config = dict(
    num_hidden_layers=11,
    hidden_size=384,
    n_experts=32,
    experts_per_token=2,
    d_expert=288,
    d_shared_expert=0,
    hidden_act='relu',
    moe_layers=[2, 3, 4, 5, 6, 7, 8, 9, 10],
    router_score='sigmoid',
    normalize_top_k=True,
    routed_scale=1.41,
    balance_loss=0.0103,
    balance_bias=False,
    init_std_router=0.0073,
    lr_router=0.000552,
    vocab_size=26318,
    norm='rmsnorm',
    norm_eps=1e-06,
    tie_word_embeddings=False,
    optimizer='muon_variant',
    learning_rate=0.00634,
    max_grad_norm=0.5,
    batch_tokens=65536,
    max_seq_len=1024,
    train_tokens=444800000,
    max_steps=6788,
    dataset='wikipedia_en',
)
Below are experts of layer 4 (counted from 0) of a mixture-of-experts language model. Rows are named router (the router's row for the expert), up (a neuron's input weights, with its number) and show model dimensions 256-383. Each number is 200 + 30 x the weight over its row's rms, rounded and kept within 0 to 999.
Before each expert's rows: a language model's description of what the expert responds to. This comes from a sample of Wikipedia text that the model never trained on.

# expert 29
What it handles: Table numbers and name pieces. Spaces and digits in stats tables, plus mid-name or mid-word pieces such as -ić, KAA, -ative, Council, DF.
router,244,209,168,195,215,191,213,201,198,203,190,196,116,225,202,219,248,130,208,274,182,265,193,193,188,196,178,87,195,184,189,204,192,139,196,194,210,183,197,204,184,191,201,272,191,189,196,209,87,212,203,203,212,123,188,224,204,203,204,249,206,168,210,212,190,212,189,233,205,203,218,223,204,163,197,199,213,211,224,240,201,210,264,266,186,139,250,202,245,208,209,200,192,203,217,209,209,196,161,180,217,201,183,212,203,181,256,207,130,217,202,205,203,206,177,184,201,154,224,149,195,203,202,200,181,202,255,195
up0,191,208,271,172,189,241,233,216,182,204,233,256,206,192,233,210,190,235,164,217,195,159,216,199,224,187,256,187,210,232,189,170,154,212,191,117,214,240,246,213,188,191,187,249,186,189,204,184,176,219,196,155,169,267,156,189,172,232,175,184,179,186,190,221,209,183,232,227,210,204,260,206,188,177,173,190,221,161,210,240,202,228,195,160,229,234,156,216,183,128,213,217,220,186,195,207,202,185,112,256,147,194,144,209,186,245,132,196,184,259,175,185,185,228,207,184,228,196,220,115,184,186,160,174,193,236,198,212
up1,253,208,181,218,231,204,216,190,236,183,191,176,245,240,202,229,221,173,223,211,206,165,162,178,223,241,258,178,212,178,208,225,113,175,255,223,223,188,197,248,208,174,247,169,164,237,171,247,249,161,288,232,241,200,203,200,209,203,231,212,180,251,188,174,216,205,191,178,212,97,199,208,229,212,233,236,222,164,218,182,159,218,188,238,169,233,184,203,191,172,190,194,201,186,179,182,196,176,217,178,187,166,184,198,227,200,177,213,225,185,229,185,199,216,211,173,203,196,311,157,237,236,191,181,206,250,207,203
up2,177,194,165,210,173,270,200,220,193,221,171,169,172,204,228,201,233,223,140,225,242,160,244,175,224,223,137,169,222,174,237,164,179,167,203,246,202,189,193,233,199,216,203,212,208,192,185,172,189,143,225,189,211,167,217,141,206,159,211,188,154,206,155,185,207,198,222,140,249,158,218,206,223,211,216,228,198,196,207,160,200,202,205,216,205,186,225,167,203,231,209,188,190,174,196,190,226,189,172,172,200,188,242,226,227,148,204,157,291,199,191,222,239,173,144,164,190,221,210,166,170,170,183,192,161,238,218,197
up3,187,188,200,171,181,191,177,182,256,192,193,194,205,194,196,184,144,206,206,205,234,185,212,198,192,198,227,240,188,195,209,146,173,235,180,243,200,190,222,216,207,209,182,146,183,223,177,178,192,199,189,186,203,246,210,201,241,192,212,227,169,222,162,253,237,215,232,211,218,215,211,207,216,259,182,239,215,192,237,204,186,158,200,187,157,178,122,164,212,230,213,198,183,215,221,230,172,174,176,225,221,205,153,219,217,126,166,93,186,194,235,179,188,183,168,199,201,190,165,191,255,212,201,205,271,194,215,200
up4,229,185,193,166,229,166,221,210,226,189,201,179,183,157,232,195,230,218,183,171,213,237,248,203,188,227,227,173,230,214,198,203,193,227,225,254,145,193,238,245,228,206,214,227,201,213,210,207,153,173,231,178,176,223,201,146,225,186,209,255,149,234,178,231,237,220,212,189,230,221,244,174,218,201,229,231,202,200,187,201,218,148,163,225,201,227,167,180,202,164,170,182,210,153,218,189,193,176,193,233,217,234,240,168,183,209,190,181,218,275,220,233,190,192,154,198,172,233,243,227,198,203,183,126,198,216,228,157
up5,238,222,159,214,218,192,229,187,250,200,140,195,212,207,243,181,191,198,212,164,172,169,212,184,192,199,199,216,219,229,200,158,220,288,195,161,205,194,264,213,172,198,164,175,214,228,169,206,217,208,226,204,197,219,235,224,268,215,177,242,299,239,171,195,255,160,253,209,191,205,152,226,294,208,207,240,234,182,188,204,151,200,220,201,229,223,202,220,247,182,207,186,142,204,185,185,140,224,224,199,175,222,155,202,205,193,181,138,232,195,201,269,204,234,160,255,220,214,206,172,238,196,213,183,295,206,174,207
up6,208,178,181,199,237,213,233,196,277,166,230,225,196,205,166,206,174,199,162,207,168,158,200,155,182,175,230,217,145,224,270,140,191,251,190,185,192,194,195,183,137,242,226,211,219,192,201,242,188,225,178,179,216,226,167,216,254,219,189,188,176,175,185,253,171,186,217,201,232,186,149,162,194,219,173,219,200,200,224,193,164,146,213,159,182,198,179,190,236,169,235,184,174,172,263,236,188,197,233,190,180,206,190,196,175,185,152,159,233,218,187,147,155,178,248,193,232,252,233,285,213,187,234,201,194,191,207,207
up7,118,201,207,210,204,243,239,248,215,142,169,196,226,228,241,188,210,214,187,150,238,198,175,199,206,190,224,185,212,283,208,215,222,163,190,134,209,221,157,249,170,178,241,263,164,180,238,169,195,189,197,232,246,196,186,189,212,157,197,181,200,137,167,223,197,123,201,204,227,216,170,229,250,201,171,163,230,190,226,241,217,206,242,159,211,208,221,143,194,207,252,148,210,218,169,254,180,232,180,155,188,199,165,168,208,207,170,176,202,184,198,193,180,223,187,201,174,178,241,245,204,200,164,195,156,227,192,200

# expert 24
What it handles: Names and places. Personal first names, surnames and place names, often in biographies and lists, such as James, Smith, Wilmington, York.
router,232,201,179,199,214,183,204,200,195,200,193,204,124,247,201,221,245,134,215,258,186,254,196,194,186,196,167,129,199,190,187,219,196,140,189,197,215,182,201,209,197,186,207,283,204,192,198,200,124,208,203,208,216,134,191,232,199,209,206,248,204,177,213,208,182,213,174,255,200,206,205,213,203,168,194,211,216,219,219,239,205,193,250,246,193,118,255,199,241,209,209,202,196,205,214,199,209,199,165,172,228,200,185,211,205,189,278,214,124,200,206,211,207,206,173,182,198,141,241,169,193,212,198,199,150,203,265,193
up0,209,214,215,196,159,194,191,250,249,216,177,264,164,215,208,223,264,173,213,204,175,179,153,212,201,199,212,299,175,205,214,203,217,217,219,214,192,203,266,190,175,236,180,208,193,189,190,168,206,202,241,178,156,258,209,169,176,194,192,228,238,221,165,191,139,197,189,154,217,183,242,211,201,162,140,205,167,220,211,191,250,217,168,237,186,191,264,167,224,207,184,181,151,250,167,217,222,195,218,219,227,201,210,191,160,192,163,228,268,199,158,217,167,212,147,203,250,248,218,223,220,258,197,234,184,162,208,164
up1,196,168,212,185,142,187,194,183,215,152,177,195,274,205,252,206,182,184,207,190,195,175,193,178,212,218,276,221,189,209,196,187,173,176,186,182,192,192,206,191,199,218,258,190,193,200,172,175,209,200,262,209,212,209,144,192,205,139,193,193,182,161,188,201,216,178,259,168,271,168,203,223,232,182,145,171,181,151,202,197,159,167,160,199,194,263,164,198,217,216,220,214,165,231,157,291,212,237,198,210,203,198,185,259,191,163,193,162,184,176,265,196,191,217,167,190,207,199,216,154,157,229,196,208,204,200,171,218
up2,198,198,210,190,220,191,187,167,232,134,153,170,179,197,189,247,234,194,146,203,217,190,229,201,222,224,215,205,189,119,212,144,199,183,204,218,289,187,188,235,179,204,225,169,146,182,216,205,223,174,181,198,171,187,172,180,258,196,235,197,177,216,168,192,208,198,232,133,200,112,228,179,167,188,222,196,240,191,175,189,191,176,250,237,246,183,179,212,248,207,228,193,205,204,161,209,227,224,219,184,237,212,238,229,206,252,176,200,256,162,223,196,201,212,107,215,211,225,196,171,239,219,217,176,184,241,214,204
up3,220,196,214,147,167,227,135,191,231,165,218,161,181,177,180,176,157,197,235,202,146,201,248,194,207,241,248,199,178,192,189,163,202,223,197,204,218,184,201,224,236,234,165,160,195,183,124,172,183,175,257,171,196,192,195,198,224,146,200,189,139,177,207,262,192,185,225,203,181,187,235,177,210,217,234,220,222,202,228,215,186,209,195,184,160,193,191,225,210,222,197,147,169,119,206,219,215,235,193,228,206,192,214,218,197,201,178,226,166,162,189,177,187,162,172,225,192,233,144,193,158,166,162,193,251,187,162,192
up4,255,197,198,182,184,200,204,253,192,203,190,213,206,207,229,161,177,239,194,205,220,179,184,192,189,261,192,234,190,214,163,214,216,211,206,181,187,226,221,264,198,220,238,187,131,213,257,139,194,213,175,208,171,198,195,203,209,221,264,210,139,162,144,241,218,192,187,195,184,173,198,199,154,172,223,199,200,182,269,135,201,148,148,224,236,232,229,259,211,129,231,183,179,208,233,210,199,213,131,175,246,205,149,167,234,277,205,174,211,202,215,182,187,190,227,215,200,228,185,237,197,230,164,206,181,192,192,125
up5,241,205,184,256,252,205,277,166,242,182,182,200,230,242,204,212,251,194,176,207,200,158,146,199,168,207,153,211,204,228,230,246,225,234,206,181,245,201,233,193,186,227,182,227,207,200,215,226,236,225,227,228,235,186,187,225,191,214,137,214,220,239,193,218,198,178,187,149,207,191,175,183,222,230,206,222,205,193,161,205,130,191,228,219,187,218,248,231,208,187,196,205,226,226,196,248,95,157,227,171,196,238,168,179,204,165,172,170,172,190,275,176,203,171,185,206,266,211,209,208,202,172,138,136,223,218,152,170
up6,208,110,196,235,167,218,221,190,200,189,187,207,225,221,197,183,178,241,223,196,232,173,201,209,199,196,216,253,196,174,231,221,225,178,246,204,191,193,173,214,168,254,232,208,191,178,195,191,182,222,225,219,289,259,245,219,226,219,220,173,217,161,168,227,236,180,237,200,212,240,187,178,214,212,185,159,218,223,234,199,205,229,200,195,167,240,193,184,167,183,189,169,174,172,229,211,160,199,226,188,214,202,262,172,150,113,184,187,199,184,195,233,180,181,260,143,218,199,230,176,204,183,172,225,247,194,198,178
up7,217,251,213,194,182,260,183,184,257,175,187,207,227,187,208,162,219,203,185,153,172,185,200,228,245,182,216,179,164,238,163,191,223,202,224,210,203,201,178,286,120,164,173,222,167,182,197,194,221,205,238,180,224,183,208,173,224,170,250,208,155,212,188,235,193,128,242,131,228,232,223,282,222,188,179,208,239,207,210,202,178,218,205,196,228,265,207,213,207,201,222,153,211,166,231,226,181,165,198,219,145,235,206,173,207,144,199,207,278,194,281,140,188,156,204,203,170,171,205,206,222,166,201,214,188,191,173,176

# expert 28
What it handles: Dates and codes. Spaces and month names before dates, UTC offsets like UTC-'6', hyphenated code letters such as -N, -K, and parentheses.
router,239,204,169,195,214,189,212,202,198,205,189,198,122,240,204,225,248,124,210,264,183,265,194,188,188,193,168,101,197,190,192,208,190,133,199,200,216,177,209,203,188,190,202,279,195,194,199,208,112,215,203,211,209,127,194,229,201,204,206,251,204,177,216,210,185,213,185,248,204,206,214,217,205,162,196,195,216,216,217,238,199,202,239,258,189,131,234,204,245,212,210,204,188,203,214,214,212,196,167,186,223,199,179,208,205,186,263,210,124,218,202,207,204,203,182,181,198,147,228,147,193,206,206,197,164,202,255,197
up0,200,239,214,163,229,223,210,205,252,173,153,213,209,182,213,202,193,188,161,176,205,177,206,156,209,218,193,224,179,202,239,205,142,233,262,158,186,219,192,148,180,266,243,247,170,157,242,244,236,208,275,136,192,193,212,189,194,205,202,199,203,239,184,188,165,169,199,129,202,174,232,239,224,215,200,194,213,212,229,203,201,210,218,175,218,186,233,148,213,193,177,166,169,201,212,166,239,139,228,203,235,196,153,172,232,211,207,149,198,199,191,175,219,200,172,227,209,263,222,211,230,228,208,209,190,187,236,171
up1,237,199,174,174,179,175,188,204,210,198,187,163,193,222,262,194,222,197,181,204,198,192,209,195,204,276,240,187,214,202,190,188,194,193,217,204,218,151,218,207,139,215,200,168,232,185,194,223,171,201,277,203,206,251,173,224,222,202,282,213,285,156,191,194,220,138,205,172,190,145,178,185,205,187,191,157,194,205,209,238,151,201,119,210,194,197,184,218,188,212,226,222,201,231,199,214,222,189,202,274,185,206,207,164,202,213,163,182,257,192,224,252,206,275,194,229,148,242,233,180,205,193,205,212,186,173,210,189
up2,176,147,229,166,168,222,213,186,194,194,202,171,171,182,248,181,172,182,138,195,220,189,200,170,220,210,226,218,183,210,198,131,157,193,191,212,194,208,232,239,236,235,200,194,208,197,181,200,197,180,205,250,175,175,216,117,226,177,242,173,214,256,193,226,204,186,228,148,225,174,174,186,224,179,194,243,286,193,254,200,190,168,184,195,166,185,193,218,227,253,176,153,147,186,144,279,170,183,186,187,221,198,156,171,183,226,212,165,193,253,200,214,204,169,196,229,199,188,232,174,189,214,224,222,192,195,197,190
up3,179,233,193,188,137,237,185,189,230,169,173,135,177,196,226,153,208,226,205,205,164,197,217,213,205,195,239,173,212,182,171,181,175,274,289,125,218,167,219,204,230,189,248,289,206,218,190,192,222,218,194,182,270,238,203,202,236,179,195,194,223,135,187,190,248,171,236,225,192,193,185,172,191,239,203,215,193,174,222,218,184,215,255,222,223,209,238,188,160,207,230,190,197,214,129,225,159,220,188,231,188,223,188,217,194,215,179,178,227,239,192,208,169,222,150,179,174,209,179,196,182,172,187,206,304,206,219,201
up4,226,223,178,155,208,181,181,215,204,149,198,130,163,170,200,210,138,244,224,189,250,209,239,210,200,245,224,195,181,287,191,197,225,261,189,136,193,237,192,205,181,205,167,222,173,191,202,241,188,151,210,257,175,271,208,159,238,205,210,255,197,176,142,251,237,160,229,219,176,204,194,211,196,214,212,200,177,204,215,95,217,199,175,214,166,191,257,152,165,148,228,164,200,199,247,192,210,214,211,194,198,231,203,204,188,222,181,176,211,216,264,187,166,201,192,238,189,204,214,178,182,198,222,227,175,248,184,142
up5,203,216,186,206,200,211,209,203,225,152,214,140,194,184,223,199,206,208,176,189,178,179,177,255,226,187,171,239,208,278,220,194,215,203,216,215,237,213,204,255,177,267,178,197,183,193,189,164,228,227,238,151,212,213,154,223,199,240,212,159,297,217,212,228,202,195,196,124,256,213,206,226,225,209,186,258,180,183,191,214,218,222,207,229,216,198,166,203,234,169,226,196,182,189,235,177,248,188,209,228,153,232,156,152,189,211,211,141,234,199,236,168,180,224,204,221,179,256,201,137,208,208,231,180,244,205,174,161
up6,196,207,254,197,151,200,167,189,177,218,210,166,207,201,235,187,208,210,237,175,213,180,198,194,227,249,185,197,130,155,167,197,164,182,200,205,198,281,173,202,186,220,161,218,177,196,211,189,229,205,220,184,221,207,237,179,308,212,295,144,194,184,156,235,183,181,219,221,214,197,188,215,175,170,187,182,197,194,221,218,193,186,231,138,143,146,274,174,205,203,224,151,230,142,203,202,206,200,265,205,130,242,203,177,185,147,183,193,237,243,176,178,189,201,259,198,209,199,192,255,202,236,191,202,178,276,212,233
up7,168,271,205,207,158,270,152,197,256,225,176,132,241,208,171,253,212,213,155,216,260,183,165,220,220,212,206,167,250,182,204,195,155,209,243,223,199,258,214,183,198,214,203,203,213,158,176,184,190,202,235,195,185,228,194,176,213,230,198,208,225,164,240,276,187,153,191,157,229,207,186,223,211,192,200,230,254,210,212,198,214,216,179,226,191,184,186,163,196,176,177,208,208,166,210,255,212,210,166,191,129,203,208,151,186,164,157,180,190,145,267,171,221,207,178,216,147,277,224,178,281,218,179,176,177,206,191,176

# expert 0
What it handles: Name-initial word pieces. First pieces of capitalized names and words split into tokens, often in tables and lists, such as Al(bornoz), Med(ina), Bij(apur).
router,247,203,164,193,213,189,217,204,194,204,192,199,124,225,207,216,255,126,209,273,190,272,197,190,192,194,178,89,204,186,190,210,193,136,193,190,210,185,195,205,191,189,200,266,196,190,197,209,84,211,201,204,218,130,192,224,204,202,202,256,195,184,211,213,186,204,186,235,206,204,212,216,206,169,205,199,212,213,208,252,197,206,264,279,191,147,253,205,253,207,212,200,184,201,222,209,207,193,155,175,216,203,182,209,206,184,248,210,128,214,203,211,206,208,181,184,195,163,226,147,197,208,203,201,160,204,244,198
up0,211,237,243,151,158,173,151,189,207,140,227,206,197,255,170,193,180,223,197,210,174,155,189,231,225,180,162,188,192,175,187,210,194,211,242,171,176,258,195,207,175,179,200,162,128,213,205,219,232,211,236,191,197,179,149,178,207,197,228,162,141,193,195,253,222,198,202,194,218,187,221,183,148,210,183,190,180,201,234,239,161,238,143,158,175,221,198,226,240,192,174,213,179,192,197,224,244,164,207,231,230,200,195,214,195,211,191,176,215,175,179,258,214,182,192,211,169,259,229,184,243,203,226,189,162,231,216,179
up1,179,170,188,219,165,182,223,190,193,186,177,190,211,164,199,189,166,171,187,193,224,195,202,183,198,186,250,201,200,172,177,125,209,202,219,212,267,220,217,250,181,204,194,246,201,161,157,178,245,209,285,217,201,184,174,218,230,154,265,149,184,253,182,182,260,169,184,172,260,205,228,200,270,181,218,240,177,138,207,216,182,155,195,168,215,211,136,230,221,220,182,231,197,181,156,198,187,207,211,147,167,206,181,223,202,192,155,185,206,191,195,233,192,175,188,190,204,161,194,199,172,210,190,206,275,188,212,213
up2,180,169,202,168,213,170,186,241,206,205,209,188,201,177,186,194,162,182,172,211,211,177,225,178,191,250,182,179,182,133,228,148,200,194,148,201,216,188,213,228,199,213,173,192,206,236,188,238,218,204,205,210,144,221,200,169,215,167,186,204,219,139,190,196,203,204,239,176,214,169,213,235,228,205,152,249,227,178,221,164,180,170,221,245,209,229,194,257,252,216,250,159,203,197,232,281,187,162,248,258,152,196,207,201,179,177,213,180,212,180,214,173,211,298,205,208,227,198,210,231,279,173,202,156,223,200,195,156
up3,239,187,196,185,193,198,176,201,246,174,215,146,176,154,206,206,184,266,202,210,143,194,203,269,193,191,237,237,150,160,254,200,213,224,253,199,207,190,218,251,230,191,224,195,205,197,156,186,219,213,214,238,276,182,222,187,247,135,193,215,237,172,231,217,180,188,213,153,203,223,131,164,153,222,211,178,181,125,223,213,150,216,146,205,210,148,153,204,201,202,207,179,185,162,228,192,211,208,197,253,210,218,141,218,229,154,134,156,206,198,258,194,181,194,147,192,190,197,147,211,178,221,203,230,216,200,196,207
up4,205,194,222,174,198,209,157,245,241,202,187,215,220,192,217,142,173,163,228,185,212,183,261,214,184,227,177,199,133,200,190,199,213,297,193,207,249,241,198,251,157,184,146,172,178,177,231,199,191,174,207,214,195,234,207,130,235,217,235,219,194,172,206,259,216,150,206,156,243,217,247,192,175,183,195,208,232,205,198,209,225,178,186,182,187,237,214,179,171,158,212,184,178,182,215,213,196,219,177,197,198,201,175,145,163,222,204,158,208,198,239,200,211,197,203,205,214,251,204,226,245,209,216,200,177,240,242,110
up5,235,254,171,202,180,196,212,198,238,183,209,158,224,143,282,214,223,191,223,155,227,172,223,156,187,184,196,194,235,250,260,205,198,204,214,176,237,200,216,193,192,267,162,169,146,197,204,220,257,248,216,188,173,197,180,217,213,151,168,175,204,228,179,197,170,169,231,180,203,190,167,191,182,169,195,219,177,180,173,187,198,193,178,228,200,169,164,211,228,189,189,174,130,192,237,248,187,206,202,200,218,195,145,225,195,168,210,171,235,203,201,165,173,208,171,202,203,200,166,166,190,170,217,128,199,161,218,199
up6,230,181,210,221,162,196,162,176,257,192,161,162,212,177,175,198,240,177,176,228,192,165,268,189,183,208,325,248,186,194,264,210,151,243,190,206,184,187,245,217,223,176,244,168,215,175,215,210,198,177,198,205,205,239,232,159,195,237,202,157,195,166,201,198,230,203,239,172,189,171,160,221,176,165,188,193,235,173,195,197,167,193,205,181,154,221,201,211,207,167,224,151,169,191,175,201,211,174,223,189,202,144,191,195,111,180,173,206,236,240,177,222,212,186,208,156,160,257,195,239,221,195,187,179,220,250,202,207
up7,241,198,187,185,219,195,203,204,252,159,178,203,171,241,268,191,228,154,173,175,198,199,216,275,215,205,158,178,217,202,192,166,164,184,210,166,155,250,188,205,202,212,167,194,191,172,200,149,229,148,178,170,188,186,211,156,197,224,197,222,213,174,217,247,186,154,237,160,176,231,165,188,204,224,209,160,256,207,162,181,160,182,195,188,215,218,195,163,185,154,187,208,225,217,229,211,213,226,224,205,210,255,202,203,210,193,167,142,298,191,226,192,192,230,250,191,211,200,196,227,236,185,185,210,208,204,146,233

# expert 6
What it handles: Nouns ending phrases. Common nouns closing a noun phrase, often plurals or word endings, such as Party, committee, lines, attorney(s), and decimal points in tables.
router,242,203,171,192,214,188,218,200,196,200,190,200,116,230,203,217,259,132,211,271,187,265,191,192,191,195,178,94,201,187,194,210,193,141,193,187,214,184,197,203,192,192,199,271,195,192,198,205,91,210,199,205,214,121,190,224,207,202,208,246,195,177,212,213,190,209,184,237,200,202,216,219,205,158,193,200,213,210,220,244,199,203,260,270,191,142,241,203,250,202,207,203,193,202,217,210,211,198,156,180,220,197,181,208,204,185,252,207,123,218,203,208,202,203,180,184,202,162,217,163,196,203,204,197,177,205,252,198
up0,172,201,263,188,190,257,174,232,210,208,213,208,190,225,260,223,202,197,195,176,197,206,230,173,186,269,209,213,171,206,235,180,166,211,186,174,191,233,210,151,171,214,189,210,176,230,174,240,233,227,215,199,241,162,177,166,222,214,205,212,206,202,170,205,230,214,175,155,204,164,173,200,177,237,218,183,231,196,217,204,130,174,142,227,168,188,203,212,191,182,212,159,225,179,189,199,139,188,240,169,242,162,204,215,203,208,183,179,215,219,225,197,228,224,128,228,189,220,233,253,189,259,217,219,208,245,182,199
up1,212,186,171,177,151,200,226,174,273,191,164,216,241,142,159,234,186,189,152,184,169,158,182,198,171,245,215,206,247,220,208,165,231,157,213,207,222,180,205,229,137,247,181,238,202,158,160,231,211,217,205,217,209,188,176,183,280,137,245,171,217,207,166,220,190,167,208,167,218,186,176,196,190,242,220,204,180,179,182,190,171,193,193,186,208,218,192,220,222,188,189,154,152,160,188,233,192,167,227,153,208,167,233,223,181,192,166,152,156,163,285,193,172,192,178,206,224,228,173,150,182,168,207,227,175,237,182,183
up2,211,204,168,216,187,212,217,220,270,182,211,200,211,221,235,172,210,166,144,215,146,208,283,192,263,209,190,156,214,118,194,215,203,195,178,231,185,186,198,230,170,216,174,219,169,195,134,194,214,204,151,184,206,185,205,176,254,148,210,253,174,248,186,144,230,237,221,166,246,187,209,208,188,235,203,238,205,214,174,180,206,213,189,201,177,234,158,196,216,226,236,141,144,210,210,248,235,215,204,166,211,174,198,133,214,223,200,179,218,212,123,219,203,185,146,184,160,244,203,209,194,141,165,203,229,214,169,166
up3,191,196,147,118,183,216,223,211,274,170,225,179,171,187,183,177,246,195,177,176,213,207,227,130,193,249,173,194,165,171,281,184,209,262,248,229,156,211,188,224,218,190,162,191,193,217,224,190,223,205,193,224,227,177,131,202,200,171,192,258,202,222,200,245,183,216,218,194,212,214,196,168,191,214,158,206,177,167,181,206,130,259,147,222,145,220,178,238,149,165,169,157,181,180,244,205,219,229,173,225,213,208,183,164,264,184,201,134,202,217,254,163,174,179,172,213,218,195,142,242,194,203,204,208,221,218,191,151
up4,210,243,229,181,175,209,156,211,249,166,147,168,185,207,222,181,154,197,138,178,214,232,224,257,237,196,203,204,191,180,199,207,232,249,184,214,153,195,161,224,223,198,159,215,188,204,208,153,202,231,204,203,190,264,167,181,195,173,245,225,197,180,153,173,232,143,185,210,266,234,168,190,251,200,149,225,198,213,238,162,242,215,158,195,228,221,231,156,183,157,194,178,218,203,187,211,199,218,148,249,208,179,250,144,236,236,198,184,193,182,241,165,154,211,217,176,248,265,165,275,243,221,187,207,231,235,141,126
up5,274,162,211,203,201,199,231,222,205,217,224,147,205,213,214,200,175,217,198,134,202,206,181,185,219,199,246,222,202,233,205,215,212,240,197,195,204,204,199,214,201,216,217,181,198,163,159,163,229,184,248,184,171,192,141,218,214,213,168,181,281,232,203,201,273,165,180,137,220,190,213,190,181,212,170,214,221,175,188,218,201,208,187,225,193,188,143,130,199,126,279,161,160,208,170,226,147,214,269,266,124,223,208,232,177,215,236,164,184,213,241,231,227,236,177,178,223,223,207,216,157,208,202,133,189,201,178,183
up6,229,253,188,210,192,152,183,135,231,186,160,187,221,158,194,236,233,184,192,204,218,180,261,207,191,212,280,155,250,168,235,193,189,177,212,191,183,220,168,219,165,218,207,265,219,192,203,158,169,202,197,209,204,223,199,193,274,196,216,159,208,179,179,208,198,208,203,188,250,164,217,193,245,179,241,189,205,209,172,206,222,211,193,178,225,236,165,175,204,230,154,175,174,186,202,177,184,163,275,242,195,171,205,246,195,113,196,183,159,230,210,163,152,195,268,184,257,194,191,212,225,182,220,150,213,229,214,203
up7,176,205,169,215,206,249,163,172,199,230,197,172,235,228,254,207,153,213,200,163,162,199,199,219,200,203,296,190,171,197,169,226,215,239,199,225,232,201,201,250,132,198,213,198,209,179,200,199,198,174,189,165,215,206,218,168,272,196,209,111,230,113,183,237,200,201,210,247,259,197,185,168,207,222,185,185,226,178,189,163,227,188,172,131,158,227,216,192,179,183,172,198,193,217,162,220,201,229,175,186,202,165,191,187,194,231,224,154,222,229,189,204,231,192,188,218,187,193,177,201,176,184,187,114,155,227,182,149

# expert 12
What it handles: Numbers in data. Single digits and two-digit numbers in tables, coordinates, dates, heights and chemical formulas, plus some opening word pieces such as Gul, Ex.
router,235,199,172,193,211,185,211,205,197,201,191,197,120,223,205,220,259,140,212,276,182,264,194,193,191,198,177,89,203,190,196,207,194,135,199,191,218,179,200,203,185,192,200,272,194,191,196,209,95,212,202,205,213,132,192,227,201,205,205,249,199,180,211,209,186,212,188,237,204,204,213,214,208,164,194,198,212,212,221,244,201,202,255,265,190,138,261,204,251,209,208,198,193,205,218,211,210,198,157,174,219,203,182,212,203,185,258,208,126,217,204,213,202,208,178,182,197,149,229,141,200,208,201,200,165,197,260,199
up0,267,234,227,143,173,207,180,228,190,159,202,214,181,235,240,224,238,182,154,222,215,198,177,207,217,200,194,258,233,166,205,190,124,215,256,190,228,200,181,157,158,221,198,217,172,185,177,190,260,222,239,183,250,217,185,183,222,208,195,182,207,220,171,272,218,168,200,227,223,206,261,211,187,166,175,140,220,196,215,232,201,181,216,195,201,208,152,207,208,149,229,209,189,202,201,157,176,98,229,248,214,177,172,214,217,232,194,171,235,173,168,184,168,231,224,228,174,235,230,231,185,205,192,207,183,209,210,169
up1,232,179,223,227,182,229,181,218,182,197,220,191,264,219,202,216,188,201,202,164,202,194,205,167,201,294,242,155,220,185,233,171,184,179,188,185,195,193,196,226,174,210,173,257,194,184,168,204,206,160,199,194,212,170,143,230,211,150,298,126,262,189,193,222,228,191,198,188,227,145,186,232,245,173,220,206,172,188,199,215,157,205,179,157,210,244,164,186,217,205,193,199,192,221,192,179,194,220,236,206,197,194,158,146,207,234,149,211,228,196,212,175,177,220,184,204,193,196,196,176,205,163,213,178,222,189,217,206
up2,187,207,181,188,129,230,193,229,224,184,177,185,209,292,195,213,234,199,161,229,221,175,225,157,143,204,221,213,204,153,234,208,200,207,199,228,192,172,236,213,196,212,212,206,228,253,228,238,185,150,197,176,191,181,177,226,203,169,193,178,194,237,177,178,246,190,222,223,256,168,200,187,195,202,231,216,211,169,245,169,222,197,213,203,193,248,179,127,195,198,199,181,195,231,165,300,186,181,153,217,173,206,231,165,207,183,169,180,172,190,207,233,163,244,179,235,213,222,177,190,194,162,217,175,199,224,178,148
up3,212,204,192,159,193,232,181,221,221,211,160,186,185,194,186,205,215,227,202,187,132,204,192,215,235,240,181,199,125,187,186,225,216,267,214,190,215,197,214,172,248,236,209,133,208,206,203,202,232,222,193,216,304,215,148,202,273,148,185,220,219,175,209,200,197,196,243,212,168,198,202,197,163,239,242,211,257,137,197,207,183,223,181,213,163,184,173,174,286,220,225,181,152,179,197,218,188,215,223,237,216,235,179,209,211,218,168,138,214,206,209,194,172,188,181,233,210,190,213,222,151,192,227,183,230,206,226,164
up4,194,276,190,174,149,281,189,218,180,156,152,215,190,211,187,175,135,195,207,206,216,240,215,186,231,216,207,198,203,226,180,157,161,242,198,188,232,199,213,205,123,152,236,105,158,190,215,207,234,170,174,213,196,187,264,117,218,167,219,195,156,161,168,193,238,222,254,199,214,199,198,240,196,186,217,153,227,149,221,148,212,231,207,148,185,210,202,184,179,199,225,153,191,204,227,200,223,211,200,195,193,190,202,160,203,224,221,147,184,213,221,222,171,213,178,193,179,186,251,129,205,222,210,145,146,182,243,108
up5,171,185,177,243,178,216,245,239,200,212,184,206,228,203,281,182,213,275,212,185,231,203,210,160,181,249,212,212,201,221,226,200,202,185,178,173,238,216,160,182,160,164,209,186,238,210,116,213,140,202,238,203,212,220,179,210,198,171,190,233,221,240,191,156,207,136,198,209,197,171,174,153,266,177,155,187,234,184,189,122,184,223,171,219,183,225,172,164,219,231,177,197,239,233,190,204,183,130,231,160,156,186,191,227,227,206,183,201,257,160,171,211,215,206,193,248,201,205,188,165,245,217,222,200,270,174,188,171
up6,208,145,187,248,186,234,198,210,249,134,211,200,201,187,178,253,217,200,223,223,199,178,258,221,175,189,172,197,138,213,234,250,213,159,234,228,224,211,142,172,207,229,181,195,157,205,204,187,168,179,206,146,168,205,227,203,242,163,193,138,195,178,204,240,197,186,190,190,217,188,171,168,176,211,173,174,306,172,203,205,224,188,149,200,206,206,174,207,177,181,199,226,191,141,249,199,199,177,216,220,211,212,203,182,153,170,182,172,264,213,183,225,195,215,206,186,178,199,195,181,251,264,226,196,139,254,220,194
up7,162,302,206,223,220,202,182,241,264,206,146,200,221,235,266,207,230,218,215,194,185,159,189,208,201,198,162,185,198,205,225,214,207,224,205,187,199,218,168,226,149,219,177,272,190,196,181,196,216,203,217,147,222,259,226,108,216,221,214,130,198,149,200,263,168,204,199,121,201,193,173,257,215,256,189,224,225,187,217,161,162,200,240,179,194,197,199,177,169,180,162,187,199,209,230,212,187,218,175,216,132,209,154,200,192,198,215,185,201,201,222,200,207,226,179,216,230,248,212,274,210,149,199,184,200,213,202,146